config = dict(
    d_model=128,
    d_expert=32,
    activation='bilinear',
    router_score='sigmoid',
    vocab_size=16384,
    norm='rmsnorm',
    norm_eps=1e-05,
    tie_embeddings='early',
    optimizer='muon',
    beta1=0.9,
    grad_clip=0.5,
    batch_tokens=[32768, 65536, 131072],
    seq_len=1024,
    train_tokens=385700000,
    steps=6087,
)
Below are experts of layer 2 (counted from 0) of a mixture-of-experts language model. Rows are named router (the router's row for the expert) and show model dimensions 0-127. Each number is 500 + 50 x the weight over its row's rms, rounded and kept within 0 to 999. Numbers have three digits each.
After each expert's rows: a language model's description of what the expert responds to; "mostly gets" lists some tokens that are sent to it at least half of the time. This comes from a sample of Wikipedia text that the model never trained on.

# expert 51
router:509600454514481511584500568488524525538517477468422529387469521542484407461432589526479479548617505484473487505544641428524508480507484513533456545578458502437468506458559518534546486494437515500489462520407547515487500538456485619453518464459414557579391512423454536466550506475452545603538498528413545468519488480436543541491485540619519550487493492463403551556460399463498501507547
It responds to: Word-final syllables ending personal or place names, like -on, -ina, -ana, -ta, -ini, as in Gabon, Huston, Gideon.
mostly gets: "ton", "ta", "ina", "ana", "ini", "ara"

# expert 29
router:455436507521517579518524412507518576542397462561468520486534485530506531489476587546492493553491506512527478424500433505477483452413426537619494440571529575487517453493486515513452549430510473526519560461522466482480496424541512459533540450484518542560466574542497514483388487458462560518357504551582480642557572476466516514540518551491548367590433565479440469466539546432544536484424
It responds to: Opening piece of a name or word, often a capital letter or short stem after the, of, in, such as N, Trans, Hugh, avi.
mostly gets: " CS", " Nik", " $\\", " AD", " Atl", " Iraq"

# expert 46
router:569537436559527442555551469494437550477544438474481512498500539530414491541431497546449428512540545556533502492391553459566423404472527580547518561502423420490455449606410520639478475526487463499493505439432467514491443479452533566430565445470439508550530517522481520510618514567453580505538466519467447461481511483485551521505455525542545424508468563545429496359492437494460476502568
It responds to: Determiners opening a noun phrase after prepositions, mostly the and a, also his, her, its, their, this.
mostly gets: " the", " a", " The", " his", " an", "The"

# expert 10
router:543538479510497451451433497469517449460504458500514534450381451525467421463528560583473436595511490499542455518432488531493482496568502541462494560470473484449416447561553457565508537468446503499519515474456412610502456483512438543454420463521421514585481514404489510491566536443443642524442471461582455498524477426522474459532526530546467539481473607532439557443391494578430605453465
It responds to: Coordinating words joining phrases or clauses mid-sentence, mostly and, or, but, plus infinitive to and by after verbs.
mostly gets: " and", " or", " but", " &", "/", "–"

# expert 59
router:555489450547536492499457516470467452481537541517499457380505469507462416503489510523368454529529487492524463502512640427537482430401386510526472521505465455480443466592425445617541480523433504504469522531469502533474415474513515655409506467478439544555464465538466477526544443507518474586520430473535447524523533446462503427516486479527477526480519515489384553523403431509538575462417
It responds to: Middle letter fragments of foreign names and words, plus coordinate and unit symbols, such as ch, m, z, ″N, ft, .9.
mostly gets: "″N", " ft", "°", ".9", " sq", "ch"

# expert 42
router:519565424488514558527510468546531538502493454450485621413481521532486414487537525492451510530598480481585438406491481473568552361488392513526419556518441412366468468540542471542458469480438482448447580471485509539457516450470557606459496532438446448482498440506516481521560573532552526504455464448551479488514558460500544485477576510555553560438469492487463455387467452509530587483537
It responds to: Adjective-slot words after the or a, chiefly ordinals and counts like first, two, three, several, same, most, least.
mostly gets: " first", " one", " two", " three", " most", " second"

# expert 57
router:481409576389543557490527544456512543492396466600496459500518504527522480490428535495536498474537508530487470392499515470514517402396531499483468477558483476509507386451476504501472495489474441494479492447442520555456511528499480493516516507559459522556488577501473560542412525438465613530369514598529468550553598448420492492511556586531521365618477509551497458507450478412560494468451
It responds to: Initial capitalized fragments starting proper names, often non-English, such as Mal, Sal, San, Kar, Bh, Sw.
mostly gets: " Mal", " Sal", " Sam", " Pal", " Bh", " Sw"

# expert 14
router:433482479527459534592447490427489522512533554441435591462492503538496373512500550499444453616523512542510403509466502434553563429461467531546456574497497525469432585653528417665552521465495530501502550488517477526476453460503535617423508463508462532468427504425451511486565496568512542574482523562535545550501434448519447478516480602533552492499522519511457507502481432563523497470512
It responds to: Letter and subword fragments inside abbreviations, acronyms and names, often before a closing parenthesis or comma, as in LA(G), J(F)H, O(reg)on.
mostly gets: "ost", "SA", "og", "ver", "PS", "D)"

# expert 8
router:521542502549490425567544492495461523460549441505458548486466501560432444462404500474451435541532589545517488477396535504564420400490503620563482520513426417501479456578447473605470508515490458496488494520445461536496458450494566599447568488449465562529531476494461483495599501560519546494514482555448473527471471455485525510494448548533560418564459576509401540331516432464474510497584
It responds to: Articles and determiners opening a noun phrase after a preposition or verb, mostly "the", also a, an, his, its, New, United.
mostly gets: " the", " The", "The", " North", " New", " former"

# expert 39
router:502539437447492501496384467532597571522490469531510468455599446544408406501469537461455489472580500462532483484493540462662584460502500589448425547501515508415457562545547470588508454521513498502423573526419536490476503394558547612449518473535461458471480524479506485478429546497488528521529552466459542530512467448472584512505420532575537566486529457510443474412397477542512559542510
It responds to: Common nouns right after the/his/a, such as name, year, time, same, role, title, son, wife.
mostly gets: " years", " name", " year", " same", " place", " role"

# expert 19
router:513494411541617533516453480424556584567507575505461497500469530549404463516495552515442517579560454497481496383545533464531500475424467476545468555454416470486418574612502479512606542462498572538443510538445537535493534506456521559367488481476441471544440507469381465520517438493479542486438551598482522510448486491426592574541502501495497526516432554480420481496428433557524508486470
It responds to: Vowel-rich middle or final pieces of foreign names and words, such as ira, ga, anda, in Vitória, Palos, Ibn al-Zubayr.
mostly gets: "ira", "ga", "ila", "za", "anda", "ha"

# expert 21
router:459538497478556499522535549472492560503442455486435565438515523542429426463445574556501465519589494531481448402488509445547530395439500492429473503492445553471426507548564459530618512477459437462412512465462560536480523550495526567417466425495451567546472591485369533465503491501466578545411434541560511468513464441444524521530556550517468496558420591538445462480439401414483525487468
It responds to: Short syllable pieces inside foreign names and words, often after a capital fragment, e.g. de, Le, he in cyclohexane, io, che.
mostly gets: " de", " Le", " De", " Ne", " Bra", " We"

# expert 40
router:514480495549511521588513531580537525540523533469470534449473574488448416522494492576437380590551505561560490436411523393561531379486473527455468558495510476459464519577512523656577506475389515520446519516497506555566465473475532608434501532462472576513464489342447483466537495486475480524531549501518427520533533480449543445491525527497495521449523503493434580509447427453481544546460
It responds to: Mid-word pieces, often starting with r, in common and scientific words, such as ri in carriageway, pedestrians, ra in Jungfrau.
mostly gets: "ri", "ra", "r", "ric", "rit", "rat"

# expert 55
router:526540445513534479560480495423515528452522537520460504453472483550414367474496580458442435528501525484546478431475556443563475416435468468512465592492469478484452469580465457599541536559450499496438551490508505521474514496550550639385529436497461528546499547439435496548521457551453545581562534566486446553480479359457484486451537474527513539463499510533482564479416395484487508409402
It responds to: Single letters or short pieces just after a capital beginning a name, such as N-el-son, É-l-ton, T-r-ash, Marc-el.
mostly gets: "h", "ch", "p", "w", "l", "m"

# expert 63
router:446482507448586528519591566470494593438467423536442579495605433566474444480449540537457489482581528490447478418495480489507517429443464565473441474522442444489481513513510416475616484505440498510495476489461529594497467584490477612482488475474462511505429522524370488506606536453517516513489463566508536508467560444473563485554484514564447408560399526567421501445453515456451580478441
It responds to: Surnames or their first pieces following a given name, such as Williams, Brown, Smith, Khan, North, plus river and place names.
mostly gets: " Williams", " Brown", " Thompson", " River", " Jones", " Park"

# expert 43
router:503440434504514549519520438493476548495492455469414534497543485470449490469494506540395390503504480505499502502452519488516589384522450478457476680558476391438430468528552487501480467535350522499371588419505402564464485491470460550463553509493444537527492459437478484528505548510572529476495483433463516498474544510476582499458517540546466506516436511529527473373452495527528598563499
It responds to: The article a and adjectives or quantifiers after a, is or the, such as more, most, first, little, mixed, long.
mostly gets: " more", " most", " some", " well", " high", " small"

# expert 33
router:462465512470541428602533446515471454563531557524504492456510442400518455535438512497478470555465416503498463512460525477588534460520397505529501519479438508503502526551580514552465505493423572521480577521523430602540500442503570637432497468526472452470452498462371516569485502498475538559493589463502511468456491408583595482491532490491541450563416456529466549327475456477494511433514
It responds to: Past participles and action verbs following was/to/is, such as made, used, released, built, signed, plus particles out, up.
mostly gets: " made", " used", " released", " said", " built", " moved"

# expert 37
router:516420428471453529597483485437524494468480540432495459465495512461418427484468573418511390541547494455543461458440522435506494448453426561500467578517448500431444443632516524625588529557486503490515579517461531526495489471496490638453469453483430504492462571425534493492532498499471565571498476526542484511541595453518491414504444471467490477536506523489430559429431455536552616506441
It responds to: Opening parentheses like (born, and institution or role nouns such as School, League, District, Director, plus b letter pieces like orbital.
mostly gets: " (born", " (M", " (C", " (P", " school", " football"

# expert 7
router:474450491486499558550459591523408471529469414535470475477537458440461510484440593472540469484538466561471506368501439604470518505458489550536521520561525545573545484527548586489534473459514465484470456492392468516426490506510504491465581459523531553563446503504459493515408453500477602506421472588516391554545545466418483471502519492429536356587495528534430470527442505426570484430422
It responds to: Capitalized first names and name-initial pieces starting a list entry or table cell, such as David, Frank, John, Kar in Karol.
mostly gets: " Frank", " Paul", " Robert", " Mark", " Charles", " Matt"

# expert 17
router:488494450478499553585556557512501488484496486422503524452493497485507433538459454501404464554590477507466518583550578365458545515504486536482498456540458407392461543545562495579596491486484565488487549506484531508517452539487543625512584548468511439479397550518406520501516562492554476554562481410436518447425411506512553461508446503486522459447521490397366535543507479545517573539532
It responds to: Middle and final pieces of place names, surnames and Latin species names, such as burg, ville, ensis, ović, ire.
mostly gets: "°E", "°W", "ensis", " Jr.", "burg", "ville"

# expert 36
router:541541435567538507554557487464541479520437532474452485473530560547436414518479506577519445525501521512561494457488496399593494384473495502470439519516461481464456498619523569540502488476455449545411573536501545561510463493455551629380478477437415501602469558515469534462485507561458544520477467497521453436492442465445625457466548499471465525484427542567511534494438358460521565510527
It responds to: Inner pieces after hyphens or prefixes (sous-che-fs, under-re-presentation, ob-so-lete) and short Romance particles like de, le, des, per.
mostly gets: " de", " per", " o", " her", " le", "re"

# expert 41
router:492491479495443521585483422481557507481486484593537495442413492465497388519549559512506480533480518473519515515526577432573495478432424529456483502434515446467441470479527508540554537482461498451377563502481510487546537449447492560482503424410473518481379574480493558389554498508383533610553577472533539527544549426503510532513419471582497479462420496522500670454467501498466494506558
It responds to: Subject pronouns, relative words and auxiliaries inside clauses, plus plural noun endings, such as he, she, who, had, ants, ers.
mostly gets: " he", " had", " she", " has", " who", " they"

# expert 22
router:508518522515508462584457484442534551431431554512406495457485487489426327542479513521432422539594476531496483514442534440536474457501528499482415568451529511443428497587451471610499559494465494484478543435494473545500497483451601630368461524474441466550477553428457458526500472515590587562464558527525532452484533424489470486481555516518554491532487555589484568467474435442492502473506
It responds to: Short word pieces inside words and names after an initial consonant, such as ad in tadpoles, ag, ul, ew.
mostly gets: "ew", "–198", "ul", "unk", "oh", "yd"

# expert 56
router:537395507535537451548500439476512408514458441500465470539510494513454470503472556513473407614489524550569552475479482381504602475455432485538408540530506460444386512552597515551462473496480544522487566484536436500457495489507514573496602568507485509515509496454483515511570556488601504490469441491501523486487558490425535428505451566461447480525505636443438518376524425535568604486532
It responds to: Adjectives and adjective suffixes such as -ical, -ational before nouns, as in local, American, surg(ical), occup(ational), physical.
mostly gets: "ical", " local", " national", " small", " major", " public"

# expert 30
router:484505516551439523493492504486513563491488528476445521444482504492360402581473506537439364545553478550587475490476472442527447416476494516517473574428454442500420475530493503601569512489443485486382513460516467567561481464541545669352536462529465510505430509395460478518480481512516521574557511500488461514463516435500524471468533561517581486515479535496426608483449454516474497471522
It responds to: Short syllable pieces right after a first letter inside a word, like C-ind-y, c-ath-ode, W-ave, often followed by -ing or -s.
mostly gets: "ust", " also==", "ast", "==See", "tt", "amp"

# expert 24
router:591554404570464477510575447479456527490509476446486516466476589521458453567469462535429438477552536519545501483408497509602450387514522557498481515468456408456480441602458497624489489534463498539529547457473506466479444481441515601432540497385413479501516531509525529483628539572504529507494488530451474461499507495486559564544497532540543426435486561526427483373502424447508503459572
It responds to: Articles and possessive determiners such as the, a, his, its, plus possessive 's after names, typically following of, in, to.
mostly gets: " the", " his", " a", "The", " her", " its"

# expert 2
router:459495413474543473466545495467459552502503445554444483466605537539432479444461490529398427515567472541511478408467463476482552437484462633532465500581535427497456439589420452549553555546501533525444593515503419514541445505536504555409501516440524527529481506459414564482494533574389567550497493520548498488599476432433554473501497540505581474426442434574455509441457539473506579523471
It responds to: Single capital-letter first pieces of split proper names and rare words, often after "the" or "of", as in T(achinidae), G(yeongsang), K(art).
mostly gets: " L", " T", " F", " W", " H", " G"

# expert 15
router:508405502487500546602472564447522529451492537559491505461610441432553456495438557510471383499494484533500448493457451477533568458461430582456544492488487449449412499491501488657588500548549535523447525448563496538526567499533477565502442580544490469474491500520488527538550603446496475457481439473517494449545540495508549404574490429440549426584495540416466526405453518505508582478404
It responds to: Head nouns in organization, award or event names and compounds, such as Film, Museum, Airport, Director, Commission, School, Council.
mostly gets: " Film", " Airport", " design", " Director", " Racing", " Museum"

# expert 38
router:554457506474510452589520402409505458471525469543527528383538511455471423525444545557544408547609464505525488461507602478573536464448475546499438608468443493405367491516543536583562465466515507501465546548506471520530491428475503585415511446479413589499441473372441517481533499561509509544505470469503539465481522465444502464560470536463573483486499501520448542409433463474527542437474
It responds to: Field names and colons in infobox-style lists after a line break or dash, as in Born:, Genus:, Origin:, Operator:, Preceded by:.
mostly gets: " by:", " Born:", " also==", " Country:", " name:", " Succeeded"

# expert 16
router:542514484563435516573579528432591516513528463432466396458547479505378456489504593564474462568510487527517457567484612460574507531418527579451466544531504508495352532516576530490476486533485513471511495459477423519503514388490592544393434425441502560543399442427456467493473490529531482527498515542478436468588457395461480486470479526537561461456532521553506502493483454501544533456462
It responds to: First token after a line break in lists, tables and headings, such as dash bullets, table pipes, The, In.
mostly gets: "|", "The", "In", " Born:", "He", "==See"

# expert 18
router:581571546502455579494527521459568496534566473588480495499516484454518433564451517518506448559499529468535538459519491495560536502512495556477463553500377475406462600624457493490501483409431503481417507483437449470473536466500544553506458530496451457465516509492475553550511385574497550572444486557524560457527537484490464462483444457518574503454547508579491634442494353533483646495482
It responds to: Commas, and some periods or semicolons, often fused to a word's final piece as in "ur," or "ado,", ending list items and clauses.
mostly gets: ",", "s,", "),", "e,", "es,", "er,"

# expert 61
router:520470507533472585534512537487483515569506559483447470458492522534513415548404570534487444559548485497515491499480591407547542431494421517561425508493461410395436526484457536634531478456482496553458493540473425565491446483461503627497528524489416490461459483477443556518563512516507549556535544521515458534518589485460538499501472614606473524499513520490364592512427386520490536470442
It responds to: Middle and final pieces of proper names, taxa and technical terms, such as Pan-ath-inaikos, Lept-ol-opha, berg, ian, ology.
mostly gets: "berg", "ian", "ini", "Scientific", "anth", "borg"

# expert 25
router:517544416563545588583444523368538487543528532448434528395440492531467363576544525433412514568581546512517428418536501364521497470514393472549537531471481478516478540504519462542570578504499516432492568537494474502540544440556580641442517485527462477484467521501492525506498451504529533549533494491512536529437540435476476511536486511519462454519558571483416570457480493562451476523545
It responds to: Digits, number pieces and percent signs in tables, dates, coordinates and statistics, such as 50, 1993, 14 in −14.6%, plus kg.
mostly gets: "%", "50", "48", "40", " kg", "46"

# expert 20
router:428506439519505512533424470489547554501497508611524433535632469438499345489453582474529508504524568475544465512474504452525540469529427543444456591526481486437439557485575474666534472528455525506470594511528566463532536356522506588455526477544503471498486587494489511476506561472459548545550484443476547529500495464471580496499393501542473549482524471528509521388437469524507563480479
It responds to: Head nouns after a determiner or possessive, and noun suffixes like -ation, as in years, season, career, successor, period.
mostly gets: " years", " time", " series", " season", " name", " career"

# expert 6
router:484461417477485514552543529466500569491472551451427482460577528549417475444516546552452466540540439472523504496435487511552469456421478640540448608594465469453428546505471528539551542510490522407526505496497462486547514502512567566409429425395498587526438516463470536478547497534488562492454533539482486556608485390499435494452428613517534433541525453530481524519461510497513638492462
It responds to: Single capital letters starting proper names, often after a hyphen, line break or table bar, as in Courier-Mail, Proto-Malagasy, Kosmos.
mostly gets: " T", " L", " H", " K", " M", " C"

# expert 13
router:505589451515470482543490486492502509511541558503474495445481489515439364443497590471470417553559579464568476480439506460514488474457462512487461597504483479466433444548479442626535532519452516498455546538513471554507470489535522621370536451449415571539523541412472500482536503561478564591583517535508437494508447401460501441449586507533510539519526528517513578484439413484494585459390
It responds to: Single lowercase letters or short pieces right after a word's first letter, as in Cy-p-riot, c-m, Tra-g-edy, plus the conjunction and.
mostly gets: "m", "l", "p", "c", "w", "b"

# expert 32
router:466434399495505490557540514451541515476463554415448455477502583545438454481497513498458413528518423504552529458442426432521485446453469636554448626568506423479424467538508479520545559524465522482502567499521440516522461488523570572409458444406462597530456527464523525455554565544518559493490508540512498514642503443521528495437449578556534454495452468522515501486451497530513643553486
It responds to: First letter of a word, often lowercase or after a hyphen or in compounds, as in Proto-M(alagasy), Shape-m(emory), g(ains), "L(ast).
mostly gets: " D", " d", " c", " f", " F", " C"

# expert 52
router:456470527482521466505470481479567505501491501568524405527611518465501468544509604474451429547489565507515569539453421454489500528385507514445528520534528514525395464574593521593496527516510484582457609447497546509472506459477539509498581552573486413459470557546512528510537559519525468521446445452457550543557593522489597439526398461448479518571473528475497641361470505451514493504530
It responds to: Common nouns, usually heads after the or a, such as film, War, government, land, music, district, services.
mostly gets: " film", " War", " air", " government", " music", " company"

# expert 44
router:523571443582469492615483465471544459498489560501438478439540578481470342501468595470507447606538521473554487473535520433598486437523491537565494537541519458422469502540503481612497524515435492512403507548511468546481480463451510604427549486465409535511509530481433490475497530536472587544578497492533432531529469435481570431539531548552468525508512504530470615509399391523501541494451
It responds to: Inner syllable pieces of long words after prefixes like dis-, con-, inter-, as in ag(on)ist, Key(nes), gastroint(est)inal.
mostly gets: "mit", "con", "itation", "mon", "on", "min"

# expert 1
router:481381504426558491540528489483507525424525579584505487513597453465549523440472492513480444468458519500523529461496455468473545475480486533380483440547544395497530365500484527578550549538505505588474562432594467549501464520479506500522481552546531425532489466497507579523449588441463503547454530508444549455613599471449562390535488478481482465542456531540588529361492487515481467580499
It responds to: Opening pieces of split common English words after a space, such as con in condom, anim in animation, appear in appearances.
mostly gets: " car", " p", " se", " con", " r", " mon"

# expert 4
router:476457505461499524540508558434499420541419450553470538462402488536489431536490568507466449522476553521522571447446514491472566399469492543532461515552398486490468468557548501520450537436510555489468550546456476551542471438528475612483575558505465523533456516399465518500475488530555550458422511571515509581483490470507514468409459524558595420634576586479371509373476504476564514530500
It responds to: Geographic and national name words, often capitalized after the or of, such as United, North, South, American, British.
mostly gets: " United", " North", " American", " States", " York", " South"

# expert 23
router:544440471499505447637534481444515431504443473600458549435542552502474464493481510527554465522583485499550424436529560449570522464522384564490470662469448496445417509561488472587564494467476448549476514560532467502521470483527499598410476486463471594492472453401492521519537467607479616528500480488516555496504524490471574507544469546476518542462492496471455493402418443485427518440495
It responds to: Pipes, colons, semicolons and slashes dividing fields in tables, infobox lists and coordinates, such as MVP:, Canonized:, Votes |.
mostly gets: ":", "s:", " :", " by:", " •", " A;"

# expert 34
router:426513433527439586573478533424519512497528573462393540429549499554507435521549529539414476655568521550462421456525440397487552454477451458549519539508561522531457582625502482621565560470531501491495586513540425453520515461528597591480486432487499488507426503484443501526551501582525561508455536541530519506457493483502467490585443518467592483487546505427463536482514486509501547458478
It responds to: Capital letter pieces inside acronyms, codes and math subscripts, such as ERC, IF, V_{I}, TV.
mostly gets: "D)", "X", "SA", "AR", "CA", "_{"

# expert 28
router:453537509512540562595528515407529416521485548503490528417453522486376443481518474459450468503520494475468415413523574330538492469472427470504503516547485486514448416532487485551580510499436511484421598442464430533546502439510562600411495466463516492520428486433419504487547478560490495567507496397523491528449496445475478475506514498488497478480515529520367536346454506485515542516534
It responds to: Digit pieces within numbers in tables, vote counts, ISBNs and coordinates, such as 9, .5, 46, degree and minute signs.
mostly gets: ".5", ".0", ".3", ".7", "′", ".4"

# expert 26
router:560410481438499549551572571439478481405501614397462552482558547420503542487493518502491450483493399497510485466492558403520518469424496532458458566468401503505539492538559520493523468510527436545482491501438430534482430531506519562439486484413456580519454513487578506464533450541537605457369574529544422483571625494603476478473488479482451511521524600463437533465446479493521526492470
It responds to: Opening parentheses with their first word piece, equals signs, and other list or table separators, as in (born, (19, (for, (UK).
mostly gets: " (", " =", " (18", " (born", " (19", " (S"

# expert 31
router:570541479492446516547556600473558462477535439541441508464483461444516515538460482571516413497554503495492562500531547525519558517557511598475504591440431476461551596564478468486560461532513495496466451507371505534472448602534497519476456533484519549459503456461519544537598431628462615531463444592516611446530497478495462468507546450482523529424553474500473570508475498547396616505430
It responds to: Commas, semicolons, periods, table pipes and and that close a name or place before the next item, such as Windermere, and Teese and.
mostly gets: "i,", "a,", "ia,", "is,", "o,", "on,"

# expert 60
router:416467522508545584499497522501556508564379547499520511499566488459451532486513589577484522496522517566513514375483536526503481476443542556546459506530498490510368426504562512505485508560519509475510468447465433510531522412473566501476492413464493547586487452505484548478467422488467520522401532618556503633526571486471579480534543532439485433564399499474467490378571496428537487446410
It responds to: First pieces of foreign, transliterated or scientific names and non-Latin bytes, like Ernakh, setan, Amphritea, plus capitalized starts in lists.
mostly gets: " $\\", " \"K", " \"E", " \"C", " En", " FM"